Weights of a small mixture-of-experts language model, trained from scratch on English Wikipedia.
Size: width 160, vocabulary 8192, 30.6M parameters.
Experts: 64 experts in each of 5 layers, 160 SwiGLU neurons an expert.
Training: 866M tokens, 5784 steps.
Below are experts of layer 4 (counted from 0) of a mixture-of-experts language model. Rows are named router (the router's row for the expert), gate (a neuron's input weights, with its number), up (a neuron's input weights, with its number), down (a neuron's output weights, with its number) and show model dimensions 80-159. Each number is 128 + 32 x the weight over its row's rms, rounded and kept within 0 to 255.
After each expert's rows: "mostly gets" lists some tokens that are sent to it at least half of the time. This comes from a sample of Wikipedia text that the model never trained on.

# expert 14
router [129 124  83 133 191 121 109 147 127 141  94 173 154  96  73 197 160 154 153 149 128 142  82  97 164 152  88  94 100 127 122 156 131  90 153  99  89 172 177 117 166  97 129 117 100 100 160 159 147 102 177 148  93  87 114  77 152 126  97  82  99 111 134 158 138 101 173 188 104 177 107 114 159 110 196 169 109  93 118 103]
gate0 [ 58 111 103 108 121 113 143 134 131 120 104 141 133 114 134 111  92 182  78 124 102 159 141  64 125 164 120 145  94 165 131  59 109 148  76 132  84 145  80 119 180 146 140 148 118  64 149 111  68 137 142 191 127  96  64  96 142  96 103 108 121 109 103 139 116 126 107 156  52 119 115 137 152  93  82 140 164 125 101 136]
up0 [118 148  17  70 123 179 192 147 127 139  87 140  90 114 156 129 174 149  93  75 159 125 111 117 139 188 176 144 133 125 135 113 100 162  75 129 108 112  82 142 160 147  91 169 140 138 121 115 147 147  94 165 143  88 113 127  99 114 148  83 168 125  92 100 133 149 126 133 143 147 139 160 106 155 141 117 119 115 113 128]
down0 [139 110 106  87 145 166  97 138 121 100 128 129 157 123  65 142 109 144 118  84 119 130  96 116 150 144 149 179  92  90 118 177 137 146 120 147 104 178 112 160 110  92  86 128 139 138 155 104 156 151 113 152 139 125 101  71 141 140  84 103  96  13  84 113 156  96 125  85 149 149 108 127 123 158 115 157  94 130 157 106]
gate1 [122 144 137 101 120 108 107 123  79  86 112 131 213 189 156  94 138 131 105 119  85 118 127 105 123 176  94 121  95 146 104 154 125 119 176 137 137 105  33 128 119 135 144 141 135 141 156 118 157 107 142 169 152 133  85 112 170 153 112 118 205 140 107 134  83 125 143  98 104  95 153 114 145 108 112 204 115 146 133  90]
up1 [129 178 120  80 192 167 155  84 171 156 120 113 133 146 146 162 136 163 107  94 133  70 142 112 155 109 102 129 136  95 150 179 132 160 138 176 149 139  76 191  86 181 108 191 133 134 110  91 161  65 115 142 143 124 119 153 161 123 116 153 205 183  81  85 154 166 115 135 145  66 173 153 134 162 162 124 125 162 148 119]
down1 [148 131 170  73 124  50 125 207  37  51 101 102 137 105 200 114 127  77 118 169 108 129  83 151  92 123 133 106 125 110 102 166 107 109 115 117  97 110  81 156 108 130 126  89  97 158 191 139 113 138  68 169 154 196 172  70 109 160 149  99 139 127 120 154  42 111 161  83 149 114 137  69 182 138 124 102 159 139 127  87]
mostly gets: " and", " or", " &", " but", " —;", " et"

# expert 22
router [133  90  76 113 156  75  95 133  79 116  99 109 154 119 102 192 191 148 117 168 109 177  75 114 179 130 100  55  77 150 123 136 140  95 117 116 142 182 183  77 158  88 159 101 119 111 125 171 139  97 176 160 121 131 100  95 163 138 106 120  96 118 113 150 148  67 143 148  78 153  90 104 184 101 191 160 124  94 127 117]
gate6 [ 91  92 151 117 144 131 211 143 154 112  84 138 175 132  92  91 138 158 152 159 126 106 104  33 120 128  96 159  77  87 140 201 135  93 154 182  92 140 110 175 196  56 156 129 126 193 140 148 134 122 149 247 153 180 117 113 140 106 136 111  88 120 120 156 142 110 151 134 134 173 110 104 119 140 156 150 115 154 112 133]
up6 [161 145  47 145  85 141  56 142 148 147 134 138  94 138  91 159 125 152 123  95 128 196  83 116 126 166 118 151 161 137  76  87 150 150 102  97 117  47 187 135  99  99 121 116 126 144 156 156 163 192 177 130  98 167 125  70 128  95  74  92 138 115  79 152  99  92 139 116 133 138 142 157 188 123  64 136 112 115 106 143]
down6 [135 151 122 167 149 125 165 197 144 113 134 114  81 126 149 129 137  63 157 169 115 128  98 117 112 179 167  82 134 124 113 182  98  82 145  96 100 145 192 165 150 154 144 133 123  93 157  97 134  79  86 129 129  91 172 119 186 132  97 141 117  67 143 137  86 155 208  98  97 155 142  73 140 129  56 164 140 103 157 140]
gate7 [165  53 170 127 151 156 120 110  88 120 131 112 100 140 102 125  73 111 175 116 106 131 145  99 169 128 166 198 143 177 150 129 180 152 167 126 143 142 174  84 140 166 102 112 108  59 103 119 113 108 119 130 117 132  38 114 112 128 110 150 164 169 158 113 146  94 111 111 136 134 114  95  83  85 126 160 115 136  80 129]
up7 [156 102  77 149 126 105  88 127 130 156 101 121  98 144  90  48 111 123 147 135 135 148 108 125 159 110 146 129 159 116 112  32 162 140 160 108 125 115 158 116  77 115 129 137  30 137  89 119 194 128  99 141 132 119 126 109 168 229 137 188 121 126 117 118  88 135 126  96 130 198 118 187 100 136  86  81  63 102  80 149]
down7 [137 134 157 168  98 159 109 129  77 133  90 103 206 122 135 125 117 141 171 162  99 118 133  99 136  92 143 118 163 126 143 148 153 119 107 142 159  65 168 142 163 111 145  85 126  74  82 133 103  44 108 173 138 158 141 145 132 156  60  92 105 106  99 129  85 111 165 177  96 143 109 114  78 151  77  87 140 119  90 107]
mostly gets: " form", " Ass", " #", " Sport", "}", ".:"

# expert 61
router [119  94 127 130 190 115 106 196 143 103  66 193 155  92  92 151 158 151 157 133 118 156  65 110 158 159 148  64  86 158 107 126  90 113 145 133  87 222 143  94 171  87 196 125  98  81 124 166 157 113 151 148 100  77 103 121 151 130 103 101 113  97 115 146  74  91 135 131 121 159 156 117 167 123 148 137 111  96 116 120]
gate0 [102 137  88 126 144 114 174 111 133  50 118  93 154 138  75 130 176 106 108 111  92 156 129  97 164 132 111  75  88  61 140 113 141 193 116 130  82  96 109 152  79 136  85 129 166 162 114 138 107 180 137  89 147 132 135  82 195 122 141 100 133 156 138 141 102 131 126  61 172  99 134 148 136  94 178 163 165  88 138 146]
up0 [166 128 131 102 106 143 142 127 148 103 164 108 178  99 120 111 114 127 181  82 149 181  78  83 153 154 107 116  69 105 178 144 106 112 170 100 213  94  99  83  92 109 121 112 120 121 148 134 124 156 147 103 163 175 165 173 167 169 195  75 172 151 121 150 124  21 101 130 114 149 148 157 138 154 135 112 127 163 127 126]
down0 [133  81 173 117 100 131 164 151 134 115 127 172 100 109 115  92  95 128 153 128 117 199 101 120 147 150 145 125 136 140  65 130  87 167 113  94 133 194 123 139 102 160  97  86 131 127 147 144  47 127  87 114  84 143 127 105 114 113 165 122 154 148  71 140 125 179 108 136 138 116 163 122 148 130 100 129 139 195 141 188]
gate1 [133 107 169 157 118 178 146 158 113 111  74 162 194 106 140 130  99  96 107 116 158 144 170 159 125 107  80 122  80 157 101 129 108 125 173 153 185 141 120  71 103 102 131 106  83 139 150 161 148  71 125  83  81 144  53 107 114 111 140  75  75  87 114 154 139  83 156  92 112 123 126  63 164 139 143 160 109 138 149 106]
up1 [ 85 134  99 131 112  67  90 105 128 147 191 127  64 103 103 145 168 127 127 109  59 148  80 104 139 145 149  82  98 113 149  99 124 123  72 104  74 137 110 198 132 169 116 155 177  87 160 103 133 138 126 168 153  80 188 112 150 123  65 142 199 130 145 141  95 153 143 141  74 110 118 108 101  83 111 154 150 134 143 134]
down1 [ 81 148  61 114 125 157 177 110  81 117  68 206 151 135 122 108 120 135 135  90 158 130  72 119 134 120 156 174 119 174 159 124 134 144 146 101 106 164  85  70 119 156 170  90 172 155 103 135 195 161 105 149 101 138 143 113 120 125 137 104 101 101 131 166 140 134 104 134 135 191 166 139 172 122 157 169 161 195 144 162]
mostly gets: "gen", "ke", " them", "a", "ala", "aha"

# expert 41
router [131 110 116 100 175 112  79 168 100 127 110 186 178 110  60 166 124 113 154 150 134 164  87  93 147 160  90  88  70 156 112 152 129 103 152  93  84 159 155  79 159  95 166  96  92  80 160 159 131 112 137 155 113 110  86  91 143 131 110  78 103 111 123 154  91  97 157 172 107 162 102 104 154 104 195 171 146 106  94 106]
gate6 [108 113  86 103 123 102 128 180 152 133 129 162 206 116 163 155 120  96 118 193  89 150  98  94 137 143  84 148 143 111 107 134 144 131 150 105 135  71 157  39 179 113 138  64 138 135 118 186 141 179  85 181 141 119 121 129 136 101 101  70  59 126 156 138  70  99 135 129  98 134 148 109 130 149 139 159 130 102 124 142]
up6 [120 128 173 102  90 126 202 106  67 151 103 109 143 159 165  80 148 126  44 142 165 141 154 170 162 140 154 173  86 136  76 113  89  95 122 180 108 195  81 135 122 109 139 131  89 110 106 104 148 123 106  88 116 110 118  83 165 141 117 158 133 145 157  81 143 149  93 132 128 134 129 168 150 124 137 120 138 110 151 144]
down6 [120 132 117 163 138  86 203 106 135  70 156 103 104 141 130 103 120 209  80 132 147 143 114  90 116 169 119 109 141 176 129 142 154 173 130 109 146 175 106  91 123 142  99 173 135 148  96 115 164 149 154 118 125 126 128  65  69 107 152 196 147  92 163 161 152 103 106 157 170 124 138 182 134 148 170 105 134 126  81 136]
gate7 [119 170 189 209 151 142 106  92  88 102 106 194 129 126  99 174 127 151 121  99  56 142  87 124 108 135 134  60 157 163 143 153 125 136 106 130 142 175 121  84 153 119 135 151  95 129 114 162 186  84 149 178 187 133 124 113 119 168 108 129 185 124 107 146 180 126 125 125  98 130 119  93  98 156 127 188 122  82 168 142]
up7 [147 183  96 118 138 113 110 110 134 160  75 119 151  96 160 156 156 124 111 100 155 107 129 116 135  87 156 153 134  85 131  84 163  96  97  85 171 143  40 125 111 184  95 143 138 106 126 155 155 185 130 133  94 128 173 143 132 125 171 113  99 146 135 113 149 158 160 127 145 103 131 117 184 153 114  66  81 127 122 150]
down7 [127 145 158 120 126 124  66  87 140 192 109 128 149 113 118 166 184 152 161  94 168 131 124 147 191  92  81 181 126 145  81 102 119  98  99 104  93 149 130  84  80 172 130 166  75 130 116 140 173 145 125  99 111 151  66 166 110 117 111 121 147 123 129 153 115 118 191 115 129 146 101  57 149  73 120 108 145 120  46 100]
mostly gets: "sson", "owski", "sky", "inson"

# expert 27
router [103  93  86 104 176  89 115 164 130 173 100 159 158  97 117 166 179 140 124 155 108 195  82  86 115 135  76  43  99 166 130 143 126 139 135 110 115 165 155  95 158  50 150 123 133 139 164 139 153 138 181 138 125  95 105  87 159 177  47  75  91 127  84 163  91  79 131 174 101 154  50  93 168 109 126 149 153 117 119 103]
gate0 [109  51 138 156 175  87 137 134 143 138 143 109  90 135 120 132 134 145 142 142  95 114 115 168  66 142 185 175 133 127  50 102 163 140 133 121 132 129  79 170  96  58 140 172 143 126 121 168 191  85 140  69 179  98 117 154 145 131  89 130 114 138 137 153  48  81 152 168 114 146 178 110 162 130 100 140 159 122 167  61]
up0 [128 174 127 109  98 132 107 129 129 146 134 190 123 173 109 117  82 106 175 131 138 112 119  96 120 123  71 116  89 127 163 136 134 139 160 128 106 142 150 104 174 130 161 119 149 123 113 140 126  73 181 137 120 165 136  54 108  97 102  94 136 158 109  39  84 112  85 124 150 152  83 164  62 125 117 107 183  77 151 115]
down0 [170 179 129 147 111 159 148 145 166 149 110  47 113  92 157  92  92 127 139  79 146 126  55 140 133 130 156 124 146 135  60  72  77 127 109  86 105 148 217 171 166 120 155 112 159  89 178 150 108 145 126 167 102 159 128  90 135 107 106 151 130 109 128 139 162 131 153 177 148 173 136 159 131 132 181 104 129 118 141 178]
gate1 [141 146 120 148 147 130 181 153 109 116 115 111 103  90 110 135 156 209  99 118  89 149  77 141 154 135 121  55 134 139 121 141  84 113 113 153 155 120 122  90 201 139 126 155 121 149  76 120 146  50 126 167  97  87  80 128 156 156  81  95 188 109  93 105 142 118 172 106 156 129 139  75 101 156 128 162 101 114 160 124]
up1 [107 181 160 176 148 188 120 143 135 130 109 153 112 142  59  90  63 104  89 127 143  78 121  70 113 119 124 149 123 117 113 190 150 105 102 176  90 118 163 145  99 132 103 160 124 129 115 165  76 103 148 137  84 109 159 147  68 127 119 198 120 174  96 134 110 119 109 158  73 117 123  96 168  90 109 139 107 142 172 169]
down1 [ 73 168 135 110 160 105 115 116  96 145 108 106 138 138  89  67 125 134 121 189 159 128 150  89 112  93 168 114 133 108 140 109  97 103  95 145  99 142 130  96 176 126 136 150 108 168 158 146 116  74 115 156 112 108 113 176 177 183 139 131  96 166 180 117 133 128 101 119 146  83 196  73 131 141 173 156 202 175 137 111]
mostly gets: " un", " South", " North", " Ar", " Un", " sub"

# expert 57
router [115 111 102  85 170 108  66 154  96 131  84 172 157 106  86 166 148 125 144 152 125 171 102 111 164 152  92  90  88 167  94 150 124 103 161  85  82 163 159  89 158 101 129  98  78  98 153 171 124 105 141 173  97 101 101  99 154 132 105  65 103  92 109 172 101 105 152 152 110 155  90 117 165  84 175 169 137 101  87  99]
gate0 [149 157  89  99 105  86  79 109 108 137 173 193 178 163 149 152  74 126 126  98 131  85 130  76  93  95  22 108 115 123 130 188 125 123 166 101  88  99 152  84 151 141 164 116 164 172 141 145 117 190 112 159 143  97 148 105 137 116 130  87 127 147  66 123 149 115 157 132  79 187 119 129 182 123  90 127 105 112  82 112]
up0 [ 42 122 147 215 107 149 184  98 181 108 114  36 157 151 166 126 142 159  94 130 131 139 156 148 124 172 147 136  72 156 129 121 137 175 109 122 104  84 163 112 128 113 149 135 133 112 165  74 141 122 165 151 102 173 101 105 128 111 141  81 148  68 139 119 166 155 115 172 162 102 134 154 127 137 126  90 217  85 146 131]
down0 [137 132 110 101 119 155 117 114 118 121 139 171 130 112  85 149 114 122  96 101  50 115 128  97  79 132 115  89 131 121 154 185 119  91 191  83 132 122 124 150 102  85 101 120 163 161 104 155 153 125 163  62  74 125 135 116 129 105  88  65 119 162 134 134 135  64 137 118 107 147  88 186 112 114 145 155  60 100  85 109]
gate1 [ 59 102 133 180 109 107 159 145 156 176 103 188 168 107 147 160 169 144 116 122  65 171 139 114 112 122  85 103  78 140  49 183  98 107  89 101 137 138 124 139 120 160 152 105 112 162 152 152 162 147 127  79 143  73 113 122 143 162  68  94 136 137 132 142 130 139 156 119  62 202 125 116 120 135 117 128 152 110 124 113]
up1 [182  98 139 147 142 126 104 106 145  86 101  99 171 124 118  77 144 140  68 126 100 139 124 135  92 135  94 101 152 160 172 139  38  85 132 215 161 158 174 109 131  34 154 168 140 103  93 106 133 122 147 161  73 111 147 128  84  87 135 122 131 122 144 147 190 125 153 107 116 125 182  97 115  90 132 179 112 105 136 125]
down1 [119 133 159 110 145 172  91 205 137 127 187 138 124  78  82 120  93  90 108 145 138 122 149 167 103 174  81 123  86  91 183 151 147 153 128 117 163 151 153 170  63 145 162 127  65 127  79 163 106 124 146  85 119 144 119  86 109 130 125 185 125  80 172 180 142 128 134 127  63 131  76  73  96  88  98 137 121 136 126 101]
mostly gets: " Italy", " Records", " Germany", " India", " Poland", " Spain"

# expert 17
router [121  96  86 114 161  80  95 149  84 126  94 144 175  92  79 179 146 133 138 143 150 181  84  70 153 125  81  83  73 156 112 151 130 109 139 105  98 167 179  83 159 107 156 105 117  90 137 161 124  97 170 199 102 106 109 113 149 150 128  65 114 115 108 162 114 102 135 148  76 181 115 100 181  98 174 164 109  95  93  94]
gate0 [135 124 102 160 149  88 132 119  52 143 158 116 152 125 167 101 139 160 117 108 143 186 127 112 126 123 179 129 133 137  98  80 110 133 221  72 110  90 176 168 178 104 133 161 198 128 204 108 142 162 128 103 115 147 119  47 117 139  91  85 152 121 135 149 117 116 123 123 168 101 121 149 155 149  99 141 115  95 142 113]
up0 [121 118 108 203 112 126  95 112  52 107 138  84 111 170 111 137 138 102 118 144 148 131 111 159 150 129 174 116 116 130  99  63 113 163 198  92 146 119 130 119 137 139 147 158 183 156 186 123 139 173 153 101  94  88  53 118 182 146 124 110  96 113  90 173 131 126 110  99 176  73  98 162 129 106  70 138 131  91 151 125]
down0 [158 164 129  89 118 145  66 144 128 131 127 139 113 145 133 128 127 144 123 126 180 100 152  72 106 119 220 145 134 134 112 136 164  64 155 138 111 178 126  86  99 145 101  78 110 140 135 167 120 125  67 165  61 130  98  98 162  98 108 108 119 184  88 135 108 155 178 119 126  93  54 101 136 117 148 145 102 181 132 169]
gate1 [124  94 160 151 131 106 139 112 108 102 147 167  78 116 131 132 110  77 148 130 128 185 188 161  90 115 170 107 162 142 138  90 152 118 169 113 103 147 119 137  98 151  97 131  89 123 106 146 159 101 139 188 133 152  50 108  89 161 136 165 134 141 205  77 114 112 151  99 160 107 123 130 126 109 128 248 144  87 155 216]
up1 [155 152  94 160 105  60 176 105 105 127 160 125  91  79 158 111 175 168 130  82 104 154 166 148 133  99 218 173 120 114  98 145 125  95 173 170 101 117  85 111  98 101  49 155 135 160  84 135 188  69 140 189 136 137 119 161 102  98 162 160 147  85 106 115 121 114 140  87 169 132 142 123 131  79 111 121 106 139 149 171]
down1 [180 137 100 115 106 140 119 127 148 111 172 142  85  83 118  98 111  93 109 110 131 109 147 120 118 131 112  49 135  91 158 126 134  64 149 116 149  88 132 134 120  81 115 141 147 174 118 112 160 120  94 146 115 126 167 102  99  93 130  94 138  53 139 174 112 152 137 161 134 146 145 134 139  90  77 107 164 110 124 103]
mostly gets: "\".", ".\"", ").", "...", "!", "\";"

# expert 45
router [112  92 130 133 156  64  93 168  66 151  80 176 156 124  77 124 136 140 143 164 138 155  99  86 161 172 103 102 107 157  68 147  97 116 128 121  99 151 176 101 158 135 156 119 117 127 153 184 161 111 137 163 123  95  94  88 156 128  81  80 102 118  97 165 112  78 189 219 116 151  99 122 181 111 143 159 157  89 108 146]
gate0 [ 86 176 143  94 167 111  72 104 121  54  62 115  82 128 158 107 101 137 109 101 127 122 124  64 102 120  91 110 146  97 124 153 109 108 112  68  76 137 130  85 119 143 144 178 165 144 142 130 151 178 173 172 107  93  95 143  55 165 111  88 164 178 155 124 132 130 178 132 109 141 120 103  74 128 162 106 103  79 128 127]
up0 [154 146 153 157 179 167 184 140 130 130 107 173 117 148 148 114 159 118  90  96 102 105  98 121  88 111 154  98 158 124 122  75 164 162 120 202 168 147  92 138 156 134 113 117 153 122 232 131 178  88 129 145 111 175 119 115 122 126 134 160 121 134 140 137 138  86 101 128 115 147 116 185  84  98 101 152  40 197 156 183]
down0 [120  75  98 146 119 157 124 177 153  94 139 119 125  94  99  93 124 152 104 121 122 125 179 134 169 141  83 134 128 144  84 114 147  49 162 153 154  91  63 173 147 124  91 162  81  99  76  80  85  98 146 110 148 103 110 116 150 143 102 142 109  77  91  92  78 144 176 138  97 146 196 110 146 110 101 159 151 155 132 166]
gate1 [100 125 118 137 101 138 111  89  89 120 114 155 116 134  57 125 111 162 153 120 132  92 110 157 118 115 159 118 121 146 140 105 145 141 150 124  31 159  94 125 182 108 177 163 169 109 131 214 153 142  88 194 120  94 161 114 127 130 135  79 199 133 162 133 152 127 126 156  88 195 121 113 149 154 118 119 148  52 115 173]
up1 [121 148 126 154 135 161  94 107 112 120 102 154 121 119 119  97 117 178 147  70 154 109 136 163 121 103 198 156 108 139 118 132 155 117 102 145  86 176 123 143 100 145 201 184 183 129 117 187  96 119 125 130 135  90 168 142 135  89 105 103 122 143 133  94 136  78 124 118  96 156 132 133 109 183  94  98 192  71 164 172]
down1 [ 98 156 119 147 111 106 145 132 173  73 118 100  60  93 141 118 120 179 113 145 161 129 121 124 156 121 138 178 124 141 168 170 161 132 152 197  80 128  82 145 148 131 115  82 160 134 128 132 177 102  67  99  88 181 139 132 145 144 143 200 107 175 100  85 177 111 151 152 146  89 133 150 122 187 152 110 139  81 115 196]
mostly gets: "=", " family", " album", " List", " species", " player"

# expert 58
router [111 108  69 127 197 113 124 174 108 104  77 190 154 130  97 165 166 113 119 165 122 136  85  86 146 168 104  95  98 130 121 139  69 102 126  77  83 169 159  89 191 120 122 108 123 123 161 144 131 110 169 181 109 111 135 100 148 143 122 117 112  66 113 172  90 116 149 155 110 153  58 121 162  93 201 135 104 136  85 122]
gate0 [134  98 124 113 204 140 122 128 142 106  91 115  99 138 104 135 110 179  72 141  98 100 134  67 100 138  80 142 100 153 154 107 115  95 137  92  30 112 136 114 193  92 133 115 113 117 166 140 137 146 157 159  62 190 128  67 124 143  50 103 100 102 116 129 131 121 143 151 104 120  51 104 150 116 155 146  83  95 112 181]
up0 [ 70 117 130 146 109  99 131 142  54 167 171 154 177 103 115 140  91  86 180 124 105 134 115 168 111 201 130 117  84  74  91 142 141 145 114 150 247 162 117 132  46 162 161 135 154 116  97 148 109 118  81 115 201  90 114 162 184 115 144 124 110 200 141 125 105 126 111 135 135 131 159 121 145 121 100 108 203 154 116  95]
down0 [169 115  90 165 163 175 101  42 117 200 117  76 112 102 109 141 121  56  87 109 135 118 125 115 102 156 116 151 102 163 144  86  88 173 144 170 109 116 145  99 184 164 112  92 104 120 135 128 111 126  96 151 101 116 121  48  81 107 108 107 119  82 135 102 156 127 120  96 131 158 109 105  95 152 122 128 109 131 121  92]
gate1 [ 78 121  90 135 137 144 159 107 117 186 113 127 133  97 144 154 169 140 163 117 100 157 140  87 110 113 138 103 115 129  96 169  85 145  80 166 149 121 186 108 125 142 151  93 147 113 130 123 102 130 151  98 116 125 143  76 142 148 113 150 160  69 140  89 113  83 123 153 123  94 139  67 113 115 133 167 181  58 194 172]
up1 [185  97 167 110 150  82  98 137 127  78 117 136 163 115 174 118  93 113 105 198 213 122 118 134 128 133 117 133 101 134 129 172 169 124 116 100 122 124  66 145 120 102 128 157  96 131 145 172 118 126  69 140 172 142 139  95 120 123  93  92 124 155  75 169 163 112 145 126 128 187 153 127 170 161  63  84 104 111  75 133]
down1 [121 140 188 166 151 107 122 109 161 101 123 130 142 127 130 176 129  98 102 143 126 136 116 102 103  88 174  74 162 141 153 150 100 130 107  97  59 156  86 163  71  59 111 115  63 102 147  80 176 106 152 131 164 145 154 152 128 117 121 157 121 127  61 138 154 121  91 100 140 142  80 140 124  89 149 140 148 115 111 105]
mostly gets: " year", " century", " day", "?", " months", " time"

# expert 53
router [105 104  75 114 194 131 132 148  86  81 114 133 136 136  92 175 172 160 116 185 123 139  89 115 166 180 115  83 113 114 114 125 134  80 165  79 131 131 155 132 131 115 108 116  94 107 143 177 118 125 164 182 136 109 128  59 160 124  93 103 141 107 106 167 113  41 154 170  37 150  91  51 165 113 109 172 140  77 133 140]
gate0 [157 104  91 137 189 113 134 181 174 173 134 131 110 171 132 171 142  96 120 147 117 136  64 135 182 108 124  57 115 123 149 116  99 151 206  83 117  69 138  85 153 148 142  63 142 153 130 200 141 115 139  80 172 119 123 107 163 154 140 112 107  96  85 165 197 137 115 142 121 128 161 141 108 142 133  83  93 159 141 105]
up0 [ 96 168 184 111 100 152 135 123 119 115 122 152 126 161 137 147 108 183 144 105 160 107 122 103  85  85 141  98 127 129 142 187 119 102 127  86 137 158  51 108 111 107 149 168 118 182 164 109 151 129  64 161  98 124 149 163 125 151 151 140  86 157 146 143 105 151 158 147  71 139  83 130  93  72 154 137 154 112  96 110]
down0 [134 123  91 122  93 159 115 125 132  58 139  88 118 158 106  79 126 101 155 142 161 118 121 134 120 113 155 160 132 118 177 138 187 148 169  84  73 119  67 154 101 135 134 134 116  30 137 114 106 118 148 170  31 154 146 132 146  98 119 135 152 110  99  84 149 174 177 125 133  72 145 142 136 118 100 197  93  78 121 183]
gate1 [122 115 127 168 152 146 185 160 108  84 109  78 119 161 141  79 159 119  95 121  93 145  87 102  96 123 113 157 106 126  92 118 148  62 134  61 111  87 140 113 139 121  83  85 178 114 176 132 123 135 155 151 115 161 127  99 158 158  96 132 117 137 151 103 140 104 145 150 160  95 172 114 138 142 120 102 112 113 129 145]
up1 [114  84 138 117 116  89 115 203  80  54 123 130 142 120 148 148  58 127 136 137 181 163 183 140 159  93  93  65 162 119 150 164  87 146 164 176 173 153 153 172  96 156 132 112  66  97  95 133 174 197 187  88 110 132 106  73 151 107 166 114 101 146  66 127 183 103  95  82 134  86 107 122 102 120 139 129 116 123 114 135]
down1 [ 98 129 112 100 229 110  70 139  83 139 189 128 101  92 159  82  97 112 126 193  57 116 106  82 153 101 175 113 182 125 124  97  75 106 134 110 168  92 142 153 115 138  79 148 160 145 107 128  96 111 123 167  96 149 120 163  57 117 144  59 114  86 142 122 111  90 116  76  90 119 160 135 183 187 184 114 178 120 117 144]
mostly gets: " st", " pl", " pre", " Dr", " def", " ft"

# expert 7
router [ 81  79  77 126 132  88 116 192  81  89  88 147 161 127  98 188 172 152 159 193 140 154 122  81 150 164  83 131 103 175 103 110 112 113 167  92 112 165 189 108 171 132 154 109 141 137 172 179 125 102 154 156 130 123 119  87 160 156 114 127 101 111 131 151  75 108 159 165 100 190 126  89 178 111 129 173 128  73 136 144]
gate0 [100 143 169 140 112  73 142 165 135 130 120 137 173 128 137 159 126 115 164  88  84 161 100  96 153 150 131 128 122 165 106 128  72  66 149 105 109 164 133 144 159  69 129 116 135  82 152 169 124  79 170 179 143 130  63 119 118 118 135 151 156 147 177 105  97 117 110 131 133  59 117 142 147 111 120 120 119 120  81 135]
up0 [ 64 148 145 152 114 110 141 127 140 131  80 131 102 122 174 156 185 159 182  78  92 113 144  72 124 150 185 163 175 118 139 134  56  92 179 149 134 112 124 192 161  99 134  93 151 124 100  87 122  95 158 177  99 120 143  86 109 145 128 166 183 109 156  71 137  93 110  97  94  43 120 125 145 111 116 119 127 111 131 172]
down0 [123 129 181 141 197  68 143  87 133 105 151  46 155 118 105 159  76 126 204 168  67  91 177  97 190  82  95 166 105 157 150 120 128 174 119 158 139 165  87 158 123 169 150  95 106 127 120 118 133 136 103 133 139 162  83  71 122 145 126 139 164 124 100 142 124  98  94 133 156 162 111  81 137 144 150 149 188 121 156 152]
gate1 [148 144  94  77 129 134 142  84 110 107 142 174 161  94 156 218 105 157 165 143  96 168 117 159 190 130 113 175 185 138 145 120 103 111 152  87 100 137 155 103 189 150 140 147 113  75 133 138 119 170 163 115 181 112 114 114 144  93 133 145  70 150 139 108  84  88 163 172  50 122  91 173 201 112  91 137 201 133 127 100]
up1 [151 143 151 154 101 112 132 118 139 151  95 161 126 162 129  85 145  83  70 133 117 134 128 142  94 111 100 111 135 143 133 123  72  79 115 154 130 139 125 142  75  98 198  85 103 174 138 141 161 116 130 149  89 178  97 144  79 165 102  99 193 153 140 119 115 169 123  92 198 130 146 105  57 125 150 171  77 147 139 146]
down1 [145 102 160 131 147 137  73 136 134 147  87 157 105 151 115 145 146 148 137 134 125 148 117 160  87 111 152 132 156 117  83 133 198 125  77  60  94 124  84 127  93  77  91 106 185 130 144 137 150  77  87 121 110 141  79 151 170  90  94 160 107  70 134  91 130 110  77 130  62 116 119  84 141 135 231  91 119 101 104  79]
mostly gets: "==", "===", " ==", " ===", "====", " music"

# expert 23
router [114 110 117 100 174 109  72 153 102 123  88 179 158 117  90 166 152 123 134 153 137 166  86 114 154 156  91  84  87 178 121 143 117  98 152 103  68 169 151  75 154  83 135 126 106 109 141 178 123 116 137 193 106 121 117 104 142 120 113  56 124 101 113 180 104 104 133 162 120 160 108 103 164  80 184 171 132  95  95 109]
gate0 [ 90 113 108 154 153 166 119 145 110 191 102 171 132 187 165 108  87 108 140 171 135 121 139 108  70  89 148  45 114 137  81 128 168 143  86 129  64 136 151 131 110 154 161  93 133 115 134 133 125 114  99 128 158 101  99 147 112 131 107 156 111 135 163 124 174 129 136 195 142 126  94 116 112 138 129 139  81 138  66 145]
up0 [159  75 153 147  74 108 127 125 108 107 167 195 159 114 160 104  68 162 172 172 117 142 179 140 122 150  74 163 123  69 104 131 126  98  67 141 151 120 127 102 121 117  83  97 103 110 119 141 140  75 112  88 128 156 146  87  77 133 102 164  94 177 146 116 138 169 113  86 132  87 131  82 160  45 103 142  64  98 126 142]
down0 [133 168 153 118 102 157 139 153 154  74 136 156 139 140 126  95  77 120 144 136 158 135 150  83 106 184 104  91 163 112 192 145 126 118 142 133 153 125 156 120 191 115  92 115 110 134 143  73 154 128 136 120 176 148 158  81 161 131  82 106 168 125 119 154 153 189  83  80  87 196 194 128  93  83  89 125 154 194 148 148]
gate1 [109 128 135 108  94 147 187 164 100 106 131 208 146 107 136 152  87 135 138 107 101 112 104 126 155 160 111 131 132 205  98 134 126 125  82  81 182 153 165 106 105 138 106 167 129 135 182 115 102 172 106 161  89 143 135  33 104 153 114 162 128  92 168 150 176  95 152  85 133 111 147  97 122 102  94 104 110  58 153  63]
up1 [ 82 101 134 134  61 144  83 104 127 151 110 185 159 116 183 118 110  86  71 110 107 128 149 130 124 116 120  51 206 101 128 100 119 142 100 133 144  91 151  84  75 141  77  76 154 124 132  62 118 136 105  69 153 119 125 170 183 151 124 146 172  83 160 158 178 150 101  60 135 121 137 123 140 199  71  93 106 110 132 166]
down1 [152 102 135 142 118 175  85 123 109 170  94 106  94  99 183 169 130  83 160 158 151 104 132  97 129 103  92 151 165  81 141  92 128 103  82 154 114 146 129  67  85 101 143 123 122 136 171 146 154  75 138 142 118  77 110 169 152 156 127 187 139 116 157 145 145 165  77 119  77 159 144  67 131 180  90 112  98  93 101 172]
mostly gets: "\")", " Records", " Force", "\"", "III", "rez"